config = dict(
    n_layer=13,
    d_model=192,
    n_experts=24,
    experts_per_token=3,
    d_expert=64,
    d_shared_expert=192,
    activation='gelu',
    moe_layers=[0, 1, 2, 3, 4, 5, 6, 7, 8, 9, 10, 11, 12],
    router_score='sigmoid',
    normalize_top_k=True,
    routed_scale=1.0,
    balance_loss=0.000556,
    balance_bias=True,
    init_std_router=0.0102,
    lr_router=0.000714,
    n_head=3,
    n_kv_head=1,
    head_dim=64,
    vocab_size=2048,
    norm='layernorm',
    norm_place='pre',
    norm_eps=1e-05,
    positions='rope',
    rope_base=10000.0,
    rope_fraction=0.25,
    qk_norm=False,
    attn_scale=0.125,
    tie_embeddings=False,
    parallel_block=True,
    init='uniform',
    init_std_qkv=0.0268,
    init_std_o=0.0,
    init_std_up=0.0268,
    init_std_down=0.0,
    optimizer='muon',
    lr=0.00509,
    lr_mult_o=4.0,
    beta1=0.9,
    lr_head=0.00384,
    grad_clip=1.0,
    warmup_steps=200,
    schedule='wsd',
    decay_fraction=1.0,
    decay_shape='linear',
    final_lr_fraction=0.0,
    batch_tokens=[16384, 32768, 49152],
    seq_len=256,
    doc_mask=False,
    train_tokens=315900000,
    steps=10018,
    dataset='wikipedia_en',
)
Below are experts of layer 6 (counted from 0) of a mixture-of-experts language model. Rows are named router (the router's row for the expert), up (a neuron's input weights, with its number), down (a neuron's output weights, with its number) and show model dimensions 128-191. Each number is 500 + 40 x the weight over its row's rms, rounded and kept within 0 to 999. Numbers have three digits each.
After each expert's rows: "comes after" lists some tokens at least twice as common just before its tokens as in all text; "mostly gets" lists some tokens that are sent to it at least half of the time. This comes from a sample of Wikipedia text that the model never trained on. Tokens count by the router's weight.

# expert 22
router:466487530550506503475487481381505486496512428543478446471524592427496526490523504451557478499502519556500554480442511470474524482519493457480436551501518445531494537537500433543469485519476433
up0:392524513506460529570491516410480555489495466511496500559510514480477542490521564495555574499557509404496542590410544490528528477513506486553460525482538429506570480465542439492525471526484560
down0:531402525498499467551506490494568465531496514484499605538538480498519526462505461497513508489581509570501532493536463478471546501466492490507490497503508504530549605517570450516472465506563489
up1:502486535507540461456543561522498531463522475502486409453530485498488428489464452478449492518420487516489462497447582524501463539468495479486476551504544578523578492515484486468552464456507526
down1:630499558522495497486508559472504475485503402440538499508474474481465492495486510464461549493425550498495501490471450446442436425516519486470520510593465464525492394502463565514511466507460560
up2:426500511463438487504459489436507408498551497530576510521514467587553567458482513538493439527477495571453547473426526536531494515502545466529556485520532527483562457500514483529436513514483503
down2:544536530519514473461523485562465460547445476548536545606478475523521487439555404471432431494454418467459456502519519544463442503493508434521428484506481510508568483442501500487547477501457486
up3:471517434519451499553556505462547550530502578562474504539499512482477446446443478504461537530558533503466519471495518546493546453517440510535520510550521524529528429432531474501460587449531518
down3:463469490516527560463486523513487529528594459555458522533453530503503525457442431453507513462477382435434494403516509534582534571528490551467487362427503526490530487598494479523464539469547499
up4:510497539431541437537493543437491465552429453550570558521550479477485478498551485515574533519495479459475506455554449590474557473487528507436473446557428472512510463475518502514506436483466493
down4:474563473472495484499442477537564504464469462477527472453569540512487473486501483489545519508431543510487546550497496582446464466469493449475499510485549506485454576452554493512503511562579450
up5:487532512533466426528514487507523444514545515539469476477579472521508487479495485471516500489531495590445582496479435421524522455524469498519509512485509443510545509542553511523440516503502570
down5:427537500504567502534508567572478516505488464457549497426501541446408462556512485494516452458456481467530481516529512456480423454432468522515509457468608534526544545528459477523548481532492536
up6:532484564523478501541509463412561577559469515524439462525415522493482504486513558492428457578516515508519445554508542526477562529541521510466471492452552517533533449490495555496555504546551481
down6:442520500531543534516596479485497487474553499487533547483558515483548529447487552480519532538431472443546516566549530503556486396525563547491481453558573518469456490475470487456448482513427476
up7:431467436477542481488494569470527540469527513484510507483480493450528505529455452459476514460509470571498516457491471537573436505499526481614482480484501464553485508525580450467507510468458495
down7:506467511422472500606478452506529512488521495461544533535573446585502495449445532436526506481533473534434559509525520413529572450506498477427507511471554432468496487483565496527453502494473534
up8:536530499523485517498552505535565459514493441404553470474517528566480507475499544521453465516442429493447498526483529461466533467505550524402516506522421507520481541527492488473466473469404490
down8:506534483487431416552474552482471425515535604487443495516532504477540582446556475525559466482565519458506527533504544441473503469496484546499435556508504477483455541441501461508533466545505526
up9:436507492505514464486483569489525457521518464449449508534544476502478515485485470511522456460414530387475472495461578445545546478548549543530458547493474537524521545489559558534569467556528528
down9:461547473494441472551475564545520499624482492537469490507431455489544540518608514517529432410525467441523441482462495392529465513469472497527481468520505398427554519549460469534524514436502582
up10:494494485498539478462476473489572499499496550511534455438423399542445477531485526529517486442484533597487514512464430449546501504604452541448525524516494491506502465474489442424447582407426499
down10:568544442435483520527501461496474502490502518484476494484530440595543504537532564491510558475551522500557472465471513490505480486496541571535402519497510476474498440514397505525536453628558529
up11:476472489512513451470518546482565529571452564476539534426504484490533492480476584509482478463473480564506602464545503514466527506498454482498523492476521489485439493400518487524468503456433435
down11:520499509439534567526472410519521471485541472523451500517496466491663505555508508503559514552479500513481531565576516517528456493518530466472441471423399533527544452512504503514548545594455476
up12:477466545471553590472538458511468494501460437520540489451498540503469421520476449424551506529512502445439472475455485476522524467487498522501428492474473560490516492458567462432576465472445489
down12:470473532423426525498488517565423436479475577496450483551447510519563558476496484524493385431532469451518464500479518576522522467495464513462527556535541536498548500513522420578447497512476447
up13:494524483522518497385498395488550558543479545530544498530504493518406575502569572559463406394500438476443462501481579517500510552478534409492514488503527465528455548455506518555541455463481444
down13:478557513573413548520471462489548483543570542439489508579443500450499442478497529454468512546419478494494486442488479398525517574595513533477499538469480503471455457483467464454499546514492495
up14:484527513570569523466450444470424441478520434488487466505501498464498585422521468466449504529576542495492404455564446503513523477460523494508485591462494553483468472484504481495450504446501517
down14:541505561501510451443526528503524465511555416539543460503557546557562528458562481499522510462499412505497514512528529577527589539503511519471473528481466387506528413553470512456504515489441475
comes after: " ", "-", " (", ",", ".", ":"
mostly gets: " A", " a", " he", " O", " co", " I"

# expert 20
router:503533445477504479450512498483488499442519466524474401473518506364511504484481569496540537572461472518453467552490483498474552491523535491519473519515439413493521523561613519552454445410485442
up0:453539493569425481446534517485534470434530502539502464514537478515474542591517548523516562582491497486496534491417555495515534474554476480440438479437542520500597464481510495513544471468473541
down0:505593440390435468492444524495499527569437527468515509580445495496494522426494499541502562479536534494538539510489493552507509496548501404459491502504526554624485462501529530566517425473554480
up1:492479538517466414408522521499548485525519471534537478444525571539457486436498559547516533518526519431476526480413482519532491423447471571499493475525509467514531526531541526533497584560540487
down1:499461547563504428526520449543537481540433541516528439552492504519544539485531376473525500472450453509499477533520513454519498431545466523539455528468541488452479585508536546511519483479516519
up2:492537448493534529457578460545531486569535456487584423473544554459399480437476525530468537476493530569467495495473518471470546516495528556483481513457495527472481507436472473463468545440576473
down2:480538497491523503525472474489521471510517517440552513569522473558499509462563520469495400478495464472454515475512447428525475426516511529488475550497557516535578475501465525509503382490517456
up3:496460485497514513556445465437505549509539574435504409545451514489536493425505558474478475468502510491534556470537538519544474563492438571508537470471518474502488546555449492466461528545491526
down3:498513496500441472474423549538481538515456527565534555535592472476461562482502487502487490480539452486519565520538535499466494431490533536568524512473439497482501432576448493480469491477513520
up4:488392513516477516531423497529454515521496453497501569522505489497511538577514478508557545545486514551585452546462431508528475503530477481476520553460469498535542454517500534424519539553484481
down4:482520513485514510404498493400559514527459513500485551497494543522542478529462518495527483495499476478497572524494551471451510493498551600509531537468533477465504498513467482500496374488521528
up5:509501429482470447536544398564455485534506513462548442498482480536479522489566496441500537466501465517503528552477429494460519532486415537505582550510514526460474502501481530474540459474464511
down5:506522504548510509646505464559486550425528423530496505477494506499484544483456554498529494491488489472538558521414524539587494567482471528510520488510518462507579482412570446452512470510450510
up6:458473479487535511438548469535537441515443454466543461504539486489513522527479521605453583513473553515430489461479547525536532500468441469579465467514511563506479560542536607441468411514530505
down6:445485519454405489470457500478505541544479516483515495542532482470512532529547571495545612558498528505506554511521494503500468531477562523479411509485479540579527462477494485440538524467526533
up7:547503462533521572482529476485452451535477505488504513471474471467496535494479557513501482444494453522495543443532457477461493476537542476434556501607413445474471551511495484557417467522482506
down7:492504471510522530552510491452531563534578520481475431481485520565531483563507527512553575570491538536462517496434475516477533513459446552562490491511493463447492501475487530440447485538538485
up8:482564474514490589504532507451491512492559523469495504538504483500514538529469523458607527480479498495439554535505491539552494563505522538523499421415539449498504594472534484544550472558480451
down8:483489535472462519464445482492598502427569490479532460425511490495549490424424573482506532486575470509466469528529561473458533586503529460495477439470446504504533452512519511478449493423540455
up9:524510453486518450437471536535555434511481589480446518607493517541496455556405486567467462474491543555457467499429501510459554431533588504513465553544466541460489490494486477433461537527478480
down9:553488536610513536536508472432394482461545439487466495500459497449481520478564578483538468516439471482480424473474546527511458488495455503446508442477447545419507469538487556508487548533460510
up10:447501473492485558483542536472514558557502476514517464516542529499490525579451510499502479467492510528486511466514498497556468492499511542431457449458484516525555534503485500512454527494462533
down10:549523478487483489507528487531479506450491463447490583460405517474495501485515458514492526533484532534514523551572506497575516492437526546493480504500490502501450506415563556493500528567511479
up11:479395481505592497548523598514464443516458485483585503460472459489447446577552532451460513548505520506535527480515454440447463469518475421450479515498550524451492480467519529512554559473476519
down11:480550415513467491579527410555532452496537515519473521493452502583499512534458470539487521491421469532443421464557557559498474487490479528475520430492507478500421479497435517512500427479412529
up12:500591486550518510532476458507451516496533460551537521565539548472521440456488528385514533555520449460520542540450548532518567498525497540555554584536516467552507517458440469451477512500455449
down12:508502537517498530490493512484521490444448450560534540507609475505460514466489475487552514510471488480557571473519436555513531434501509535580507527551508459442513449519494546474517472499523444
up13:483532426435478494527502567458473494519484515487498526489530468477573472487511460485536473460525540472439568511551546554476475470422444461438494489474503484451470533552464562492438391548458513
down13:542438504565506534502543501493520547482484498537532490447537438511489509455434435537518509487493487485501515527538517439474514489553469555513431533426497434557505509554473520485549491455484438
up14:521356461539541458504536509470552480497520515503455468468515513490484542511431565488518518415456470482425492499490472482476468466503543459474531405466546482408570513553503489534483551529488458
down14:531442497563523518485453512452547521449499566542457553451500439461485491505406526547464547540543480511489432513573577500494524445472544524451465480563533466488485419470575487544408573463475454
comes after: "\n", ")", "%", "\"", " —", "F"
mostly gets: " |", ";", "|", ":", ")", "),"

# expert 4
router:480522509504556421465460482408521436481525460549489486447507563486572477509503545480491537566473535560476554517439504477497475545484503488531486521579460443459511557589519503579408489445528457
up0:483415544506574463426438562450511553501541480563538483487554537473537512480490399475495503554530486628492485480490527451512460491562523509546551479562420503503513487530435526522497592441427546
down0:446587476439506528524474475539495532488461520440532508569486455511481468453434507501510516477493521479480516579465476509532535522450479494519472479434510513501450529543518444533520453544510492
up1:443524519501517488452555506521474582459498535501509463469442539447520449450532497515544533545497504541514469504478547525474537464482492624493559519468488577426473425507509547460442461521450476
down1:491483415505489576510471459519510429572516495430509467467512517578503517498478501528545465553476544552442452475456542501484485462476512494543449520551449545513514521486508450489527566551471444
up2:529520493505513522453464449545514444505531439525534417472481455446531465501496575479563521555464488512472597463549489404436515517527469446458462576536473531456473496506553516546478487512532459
down2:490523477538483454540460452495503462546525545432467514495537443509522536480539486540447493577502411494503493513494624433523486526420560457532509484475558459520434454605454469515522506515486475
up3:530493460469553441513511536534488551513555512500567451480473485512497445405488476529499536504505529463413440466491508435520540528565530507520506495508519519472503569491497515535485501542567467
down3:512473527477535491498548529518492501517543513503494443474480462407439552557510442487490564442431483525507478485517546459517468587494490407501510442530469521530505540572507460532570517494526482
up4:503492526496507440451486509488444444484568431523458492463517496469545511473456545532502415521498514606504527501488483526489510489502505502475498536512545455466458476533436412594521501499537535
down4:524538461472523494501497510568497520475484479491525525492527528515500473522601512527501590489499560435552447490547474471471495614537531546574500536444530512494505514554530545464504475553461480
up5:507496515541465468453456509474575434510440455471525525519475531501491502482540555479562474530484520487434505544472478545567466522501450508571575522466496443491514450441526504554496456490540516
down5:495484511505481487489461530507488460550490498511495534525502487558461523509514404467490463546491492495502462459569497494473442438514449466437505455515523507469539474494523455568541421468525478
up6:483501504469494445516493486576503431521481484497479543498479420504580477518557521440481532518502498520493536532515501510523432479538508530477522460473429483579458495480505422482523460527498498
down6:458488497523596461488476532473440496545582508463501516448503386499558573526521491441493509477547464506483520560530473427456482520514446516527485468413524569442549488522431517444513506505534514
up7:489462527521425395459504447452549521479566471535549519452547454526506492569469505538480386465540463507462488515500479516459531493517533520558526522540468541460514497535563560495526383476489518
down7:548494484547453488541486548577471573535505514504502559520447495433488455474492521483519515503562441598541499439414500471395530511517494493543472486446523512558398461494509527465398432500478496
up8:464478477461529466530533523476570533491519482504542429546602484450500484576463440460521503553548569440442513584503484494537499496445503589520469493469473496516569424457503474575506476531495494
down8:448437484566531446493527477532581500524487475535458590521470521470503477429480498543544579446470515517467581498497484529531512540540506450469480440506503420489524477539556497506554524568470473
up9:529476479496470454503471473497501458408456594549490510479489454451491517488533528459467468431493453498474634512516522533448521547449556541457513478526506524563509457555528551489500459534476517
down9:434528481513473489510520504425480449534483519475512500529517494511470508488491559573489425537522517533488416483535474562439575434553493501486480518455522465458440434472485476437541533514523493
up10:522482458470571475494508503539510476510517438498482591493550455491544447462559487501561540504517500519508497516495521533460484515436432529526533505514509518458462471519423503515477523527493509
down10:470469459539583488496516525400510513450531510509555535457451468569459454511515464546500447510559534516545571459483504571490525470496540468448490540525506525558423509522509454434494514553470512
up11:502532459486458503546467483484548567456482567553497430535460525415504474548478498520475508446582493507505475462491496509516550454573510470532529532469511535498502497455492515439449441525504559
down11:469523518502475494445476499488359569575491487499480522541503489545491513503539546534481499526493540538505510505494552469484411485511515494461486456522529481540484511523433409457505470495549559
up12:518466470493501494492492520449554465452499513489462492497521535459393481417577530489440539530578432499434515512479459492491544493470470476539531493502546459476569620523495548505446493590567512
down12:533481523474453445564503426552480509554493581514530508472481486551513555472505507505460483555499544518561461511549516534498485454506544483507457508473426534484478459505491458519465553430442496
up13:518494430475597563532557571581497519464578494506525549469477422559503469535580484368500501482497480473542509511543448497495545589475521475518532488475527498438448520539555526440464438505503464
down13:435498483447534529495555529484491426503542505489485568537555577516480495555462521555450500476432535526533491521490462484550517548518439453544491477436563423530490529508471476501481430488556491
up14:445507489540533490520541479487495443415521512492413473526519497477564471531500454520502538502528567476446484492452480478456473539482513515544510509501525534446552438610443580534501449563480488
down14:438442478480434508537493489506440513548468495544475520568413506548559465472508538491478501472450476484434502504481552505471478519553513516518467588492431420433425481477492544465498530540484514
comes after: " |", ",", "-", " of", ":", " ("
mostly gets: " F", " He", " T", " L", " J", " W"

# expert 23
router:464436394449580487414529495414536451491519519541526508505482473512496530516538537510566528527488504466501516518488561551510496470562482533512466541531524470534460588546544492477513466434514494
up0:505477538515451383474440532485477449462537443540442515467522597544527566457493455525478499468523486499575487546520488518493471509476554570475470535474488531516536522471500532499465543557465497
down0:498544515462500575443452509510495490495424523483466457474441523509460460547492524526577486543499495467544504549458505514506548531464542541507519530483437516524436506507573494470538488509452473
up1:501479521497459498475491536477525494481590431496477472520431552488471443506441516527559527481441418466462416523504547436523556489486439570487548536440517514443526446469505454503450549508557524
down1:474526484512434481528518494576523443540547491512439460456453567584452521530424505458477513508519484517454454474506509342496420555464453450492526495555565438488518475442541482503502509502531538
up2:527485527538612519405547450487549473552482519541571519499435490496493405447479509372503536504514505462544557445525510502532466526556523490553505529513519516556453447524512484536530501518476539
down2:504518518501462519451537531522404518472543441466450446450547491457439557474485506566531487524524505514473494582442539479469524524494503502479514551517464496516591517544471476425487574488481536
up3:483507508509583531485471557568478543454466527536507473490525588451498505501425487480449523430467510445482535467468556468458434508468486442432555552448454483489469514439478500481541465481513421
down3:512486490492480466544465456486518492452476532520440513477527493507507518538452459518546476443500529496393452619460545460544605501541533475535480504561548473521471487535496447547452497490495444
up4:432505436523508527509480461539543493536513517471543511477481493553475502432555520439480534509517512501498455561421529501597455484539482508421552615519502463437509476415560508469444554576481497
down4:483535514547590503494477501481525479534500500497486531516543523449428447518432516476523519486435426472551530524565538526439510403497474506509510494528487584536427533513508487446468477447481478
up5:656493449505497490469493488483506492529507447521485513593543531479524454527554515421420533588498560472522505537468546509459521456564505519580499494487410531500450587514469535480490468510498528
down5:437519494478536555461486488472515510439445520491531488460495409515489537509453489549531526455458400513508533523460527599468501440478544522507469532494507490527505506554480501571528502507467567
up6:429436513519547476465473472511446452491479455490503517551524547453452495557485560508585534485526492505482518548486524494531426450483533515489484416507567441526552598506550516546563504446530498
down6:434568529490466573534484469478500567515429503565465504481465474514489549524559471545529435447506462566499513517481455449515539472546493529459512515453545519499451456552424483488518561506479497
up7:520534450454530456539505528516520524495586478476509470575561589445523470494435439469515585457488490508598460499519528541467470512552519520458570514503498499475488528459500501528529436565543552
down7:471538467442492577464468548531470504416504530457489492461496528528441531522570515466483480517479520541491514584509482492466527503505570417480433522530473478521532518432450545487404524465555445
up8:474521473423513487418557556487525510539520519501467480510558482444466469496505471448542486552512591572510505489520450578502522498512496470477537509505415484459439529492505454472544514486436471
down8:546439433554479523519461480506538478507446513535475508509451509499535529492457527462521435506522452476528470572514549476559530423474479528501463472495552517520532516478480502589497509441566561
up9:464498498476535412608530518505439419453540433506487446544495477478473522465503527510554468540521521459551488447530496476519483522447468532468550550490538523440526512559491527456488455564463552
down9:495432530548603505534528418483537476459546469560446508512476528551517570516431467501466461562510435581561438562455461508534504539536481510473530493518491544468531529544505499507549536499444490
up10:512567437514480568542465538496434532508569585564523453505520550474556432482541542515519507432477503459461474583529452559480464532599464508546569475551473482484510592456475521466475551446540435
down10:541551481487487460442514505538538470520467467517488542545440483570514410477501524471442476501468494510481518550419517485499506524462468459470547468519473502434578386548554501521504437476480551
up11:376529486449585574551561528500556485511542459540545509492497505510494490582541482529513558436436475487481518446556536395459577483453505503485505452532391486530457503524427455479471515502561498
down11:543540550608425507517456449505518516482439563516457416510510454571524479456530461548527419530526508555548484535531501556461574471532480453542447472480552566491496485474489517535515464499442506
up12:512503472521579461419540545533541473504489457508487520468463446561485477503535503495536497434452450497545465506461527501573487547542476471473543487533517453487540543459521521499508555441518499
down12:508515467477520555500455563441491502488512494506462571464486463449493509473503504569439436468536502539553505461453549456567561435492579504478471488505519503472402487445494452475473590530529487
up13:446499473530471485486464474437458524442541462479549482577515564503583467461455543597513469447511542531424505555460566509485519486482532582546489438533484544548492544503486480543471461493494521
down13:532463477505544545441479536560460539465524514523482446508525520466493494505468504457557546495581454508500472476545446521486477539424483513437493500502551485512495554519471515472471464422410466
up14:446512448526481478478553480545559439581474494442506392500506469459451528455467560506564513550405447502530471513534509569473510470480487523447549543490460565471496464539513473481508447496486479
down14:539510518515471517522525496485513520464539526480456490513512524378472529484477492530481550455493499517431457491515579472446496498525570538466446489533537562495532553465512458512455545496512478
comes after: "\n", " |", ".", ")", "==", "==="
mostly gets: "\n", ".", "==", " \"", "'", " which"

# expert 9
router:519465524488491478411479469436424444488580444526514478509535525453531547526475554501537550485569429560498527533424464581416493536576532492546452509523541490551480528465458442500488503467450484
up0:527536504456487511477543477469428454491484505428480470497518482516552528515535461503551519508549494525512537473535503474492514521469509565496438454479520512487494537525483555481487514441453448
down0:538465488553460470533563486427492510521471570441478538609484439522518509463464488429498518541549471409468463435456496491521476491472512541518500541555418527488492553539547464480457525532490491
up1:481475562513438501431507526483486462440499508399533453533564460434434552555466537474529559485510499520494443504456483601470532513505459487552529494596555513473555485493506501508489480492501540
down1:422509556477573503517431546513474466469549434526485590504434508441518519466498487531571452408471517513549566439433467513473475456512566541449463481495526525486499458479510525540538524528479494
up2:549474551513445517550488531507529442439448538469484418481470457525411489504501507494521435508499574541563488535524494533501515522520526456550507532583432474546501458507494495490498523546478569
down2:471491444471552482451474632456530552490560503574471498567477407455454553503430475512454497502553544514537394478483470479501503528434502526492534492467526509493477528550495488528536507461456488
up3:515466390412420526473464433459492588490515502620504476450511489516529462540462508540446527502534509483530532559482526486431513517459557506536474500489528435504578513481443490544471516508508465
down3:467569516539553521511506514553535516511492490511533485426566486558487510478479406456494467495451469507525465526541565549577458546444654497457469486514510560488501539503543414563492531430529477
up4:469528470591512467437509567444481473394455508543567479537493579487480492511535493422506522491439445551552474410483524456508459499484558546505488506465494538511516522511472444524528511482444486
down4:492478544508506488493528455473466507529539540518476530459522499517475592504431485433427461515508505522466493420500524469533460431527481534474420474470543480538454359553519538474471454507522464
up5:535507532513513467500514475549445514566511575501511465508550416533413473528516585447540501478537485500540490478497548565500469512496520461482447506451453452526581494441472463490507421527468510
down5:557469507462482482505433442481563487494534529452605539462516536522468527429556450574449496515569449577482466544564522502460559434481515503550539450468469473470538578475481498540459482486508526
up6:528489485462441461481563555476517494501503405473501469466507515536530491532496519487475582522609444525518477545431539459479503468539510525498532461465432491517520526552499485552514577497444469
down6:463507406493509500538476440592546525498449544436495504474455530532459472510514566481470540481419524475545566536518527541448556490519533478545570491495533436525456543484479514557509587546598461
up7:524525537521565472446512497496537501499553542534446465501512505517434500481499527597462458489436457514482491462463535476526591532481435549424535464570476505510488419583488521502515501507468542
down7:559426573653485485477536533496509534553532454453437534473538511522469504506542437583429488514539519541463430532432514448471553438509525482507497512497496523477490508463508451444534430521508485
up8:474566508451479451412506476483490453588546457431536483477433536467585472546489513507565515475491479514521472454503530569494486516478481405570556516507478523585452496454465538520469434463567407
down8:465475579471473509513374439482504433499474477557497502504528573523474424554532487534520544448519569573575501538500528549488437491537533516513491435537493498479417489455557559458488494474538480
up9:488527475487464478444442463482478430517475487483429505511382512503510486470475472485544534497492496515470509463468566539563495527491462478512486491522449525433405533537434433543509524541513464
down9:456542460529586524489552509490509447443580548469492540450446480446542514424508482520491483496516534476558588465493548539527506599536466499482505516512539502497457460494575494510485445498506511
up10:435485484533511439535458447530415497543559505499519504529505489487570463485499361462552484474489457565523478570500505511531539505519492425489490438514491552518559491513473522406551493528532571
down10:439525482428509524439539485626447486520438517432518471477460489534428496550454545534535429495570530447399565526484555539552450435464489506498497475435497539483422562562487485506505493482532439
up11:528516491463548536478528494476516443515534452452495537513526528465490535436507463470572552523511412468498466531504491533504453454480515478511592456507435475476605440550474521534449516448541571
down11:416553483482472585510496435446544558554443459509497481506538445497470478554451530469479559477490488499479386537597461510483558468559545477561438469453531459482478487507501429486491505533429526
up12:482534488452470466403597535535459527547500465572514506450484508467560492482422518511458501507538514537456498527553464461502500496501563479489521486555522457538515510579527526507433494469455525
down12:429434575485403517484526484536527498472491504510468509477517522552536440571532466465560467506520458526534516518515516525538472458516436502472472546439574525474499483451516452439567463457482516
up13:515499462452466439505495516399513505505521481478477466509515517512522521406481507521515534448479565500543467509450401455535516517518556494485497510552544526449494529514456460497464503509496512
down13:499476535483453452547551453467490525552506467574431484536526470503524527535516575459479528477544487524522492463509481506525484502387533470509488497505543440525496554492473499499466517570495500
up14:521534528464508461543571560482513528477530496492490507603503557450465508481435472507498438572489496470443537566433493469506444569507477509537490557514534562534457507505470494510458567535450487
down14:507475463448494445519517475497449519379471491524554477532495461558482538459554500626484497493474448505522516459496478467506487521489469546468561550522446454543524447614464517561498514485494497
comes after: " ", " a", "-", " A", " de", " re"
mostly gets: "In", " life", "On", " car", " me", " feature"

# expert 12
router:516520412470555420462513507464517522562513475517502516531524440447538480492518471515559528518487516535465472560456492548502560493545490486561478543513400474571493626544527481524480416481516500
up0:524471503483506452513554500523539511487514524477506519457488520498540532515474412526505425526439449467466534565509508515455556440499496448578517478464483475485442508542447494579433493466556497
down0:474546446542545503525463491469488479518546461515511523536563490496422485531483505438461500576493524583497453451489554500484476474529485590460484561470494486503523522461563474443518465495430480
up1:485538490471495524468510498508499478488507510510531452529487440539548464460347530536569503568523522498498479537541549404502461477602504485475552521515447427473507480456489459540536402468568447
down1:524486580469492534471521494468540487546568560462488498416537546512449483481541507489536487469480480516448520483496494465454489521446430506500441491541482514372496477515586452438549508477421463
up2:549484470485480523499572451500440422522453523561479503532473532552524458488487617521531407484475455505519494480461537511454529434504484511503556513521482454491515519531479487514547468449535512
down2:524496473515440475468461470518487468496508469483499391568448546423486489521502483499478500489517490532547551447555498487608475507445556493455571552459582518520490506503527568484460531502521453
up3:446510552546503530478492517535487541607563434591515498514537530457464463470498486534387513532553539520471500542445550508458545546499481454509464504420446527561496412513605507581471536517544536
down3:574519515495543473479499544553552415442459457518373443555518489430511565501489462486567454515572493481499539518448470537450511500533540554569535471456433448483493474522467542491485496489524531
up4:474533554466480473490505444517448555515472484527478479506534534534478505478605546516510483544492489432525475500486525477511561463484477420470458492472467483529440447500499487510524497479491431
down4:513480519539479517573576519554418440452435498531527503463502471539486527491507516516423513481461453507472520497567432515512499548504427449487452511464525512535550526475512486459404438456553507
up5:497513469548453471553516511474507482501475487514521428542544512444509514466462518470486479500561520626496487489508470478524454456514444562523426505524445492519475517508527510502510444513458490
down5:503456506474595461506520566592423578491447489493495580458479437506500465574544566536499522469475520434495505439459496521500515554428589427510597477518517462474481487550551542504463475470559515
up6:466503499482479549483494450485519518506523574551502516495508457460498526446496483440546488520492528532478500592508468541535535498449432520467440435541473549511502461480536485500459451439537551
down6:481493479531510473504509493450556507455508493401482452532474521553507537463477474531520481456504543494472524431563494509518593496474592457472521585494545486515479479497499476544528594527476434
up7:440492535482491481507495479503430525521576488433574582548514473505517507560561444538508547472481479565440550485447513532489459457388491517422603494461543446507547531520507498535462510531521575
down7:502442563455516538479518430442513520463437567527516447504496510464520505434477493467487538478467601473537485470554548524474510441493464548526443456548429555539466478516585443464558527530572516
up8:484472430419583461520495485486502566514515449531507499514473449433488456496512498535511531516491560564553469504456510549446581505512525459519531501466452572560490612472546482455534456529522555
down8:543507613491516535446539527426517500477391532456481505465534513472506506469547489458484502507551478546509479523496503531487423416459444573500510480516493498519467441549533458565527552513512511
up9:481433377517490459517549474484521521496464466542467497481563477468568469464539476521522486532537522437456532521451535492516564500522566518603498429478476464533487529502563460485510567493571498
down9:486528470541425528535463456520497572490546457418448550532451528525518497506493518441540471548450473531544497492442511482483457516568507519535494520532526508473500548466507516520496463410403512
up10:442467521509550457530502503531500466493515502556553448445471426506426463421535526502526468507520543629485481524489508568498506449535542457514589451490467386505478604528520452472492507424508490
down10:462481507557499536481567526464499514446516449471481508543496497507493521559518517488485509464435513493491474454489465432474517535563461495423498556560532497409517480425527458516504519531519570
up11:424550531476521445538502460533551550471474507477480543524532493492568480509566514548478536473425524540521583459470534480554529484561469499512533480492496526559515600486527467555529502491481476
down11:532499536471527476535450547510455460537453532478466468552549427432509516443450398467509468488568453416583494538532446499475496473506460468418473546476495496471475508514479524562483451530511533
up12:459491528469578459548488526539452538529512541495498478489478448493563517546475520456439488403507523618509419521470458527445476457427505447508527522496483504521416507544538508511497493545492457
down12:493458487434490504515497584470542507503517521545442557444486556542401517519546456519505450463446449585487529490527461489517406514584486544488528494468446453535550490490533465546481466428552426
up13:532537465545539518474518489526566465491542535505525574522541483437497490450471513473508568479483559492421509497490453464497525470525548512530431494468425539395573505516451551483505500496370543
down13:472462542492488473512493551500446520529517514550512491541447564548486470502510435595455546469525479513544472448453500460593423556473458455431534504530507449514518519402472385557481497467484530
up14:430507535568579446438472547567445474539508529453488480509539528439483498513481498464494484534494482560504509485482525555487579478505519489596526551541454583510494492490518448529455440444580545
down14:532490456516542541484472446524529495508520537547470526532494490538545486532526510558529495437528481439472535554516520449520415604595438484460497492495528484565567540559486516465523528582386492
comes after: "s", ".", "ation", "\"", "ed", "ment"
mostly gets: " ==", " when", " of", " century", ").", " by"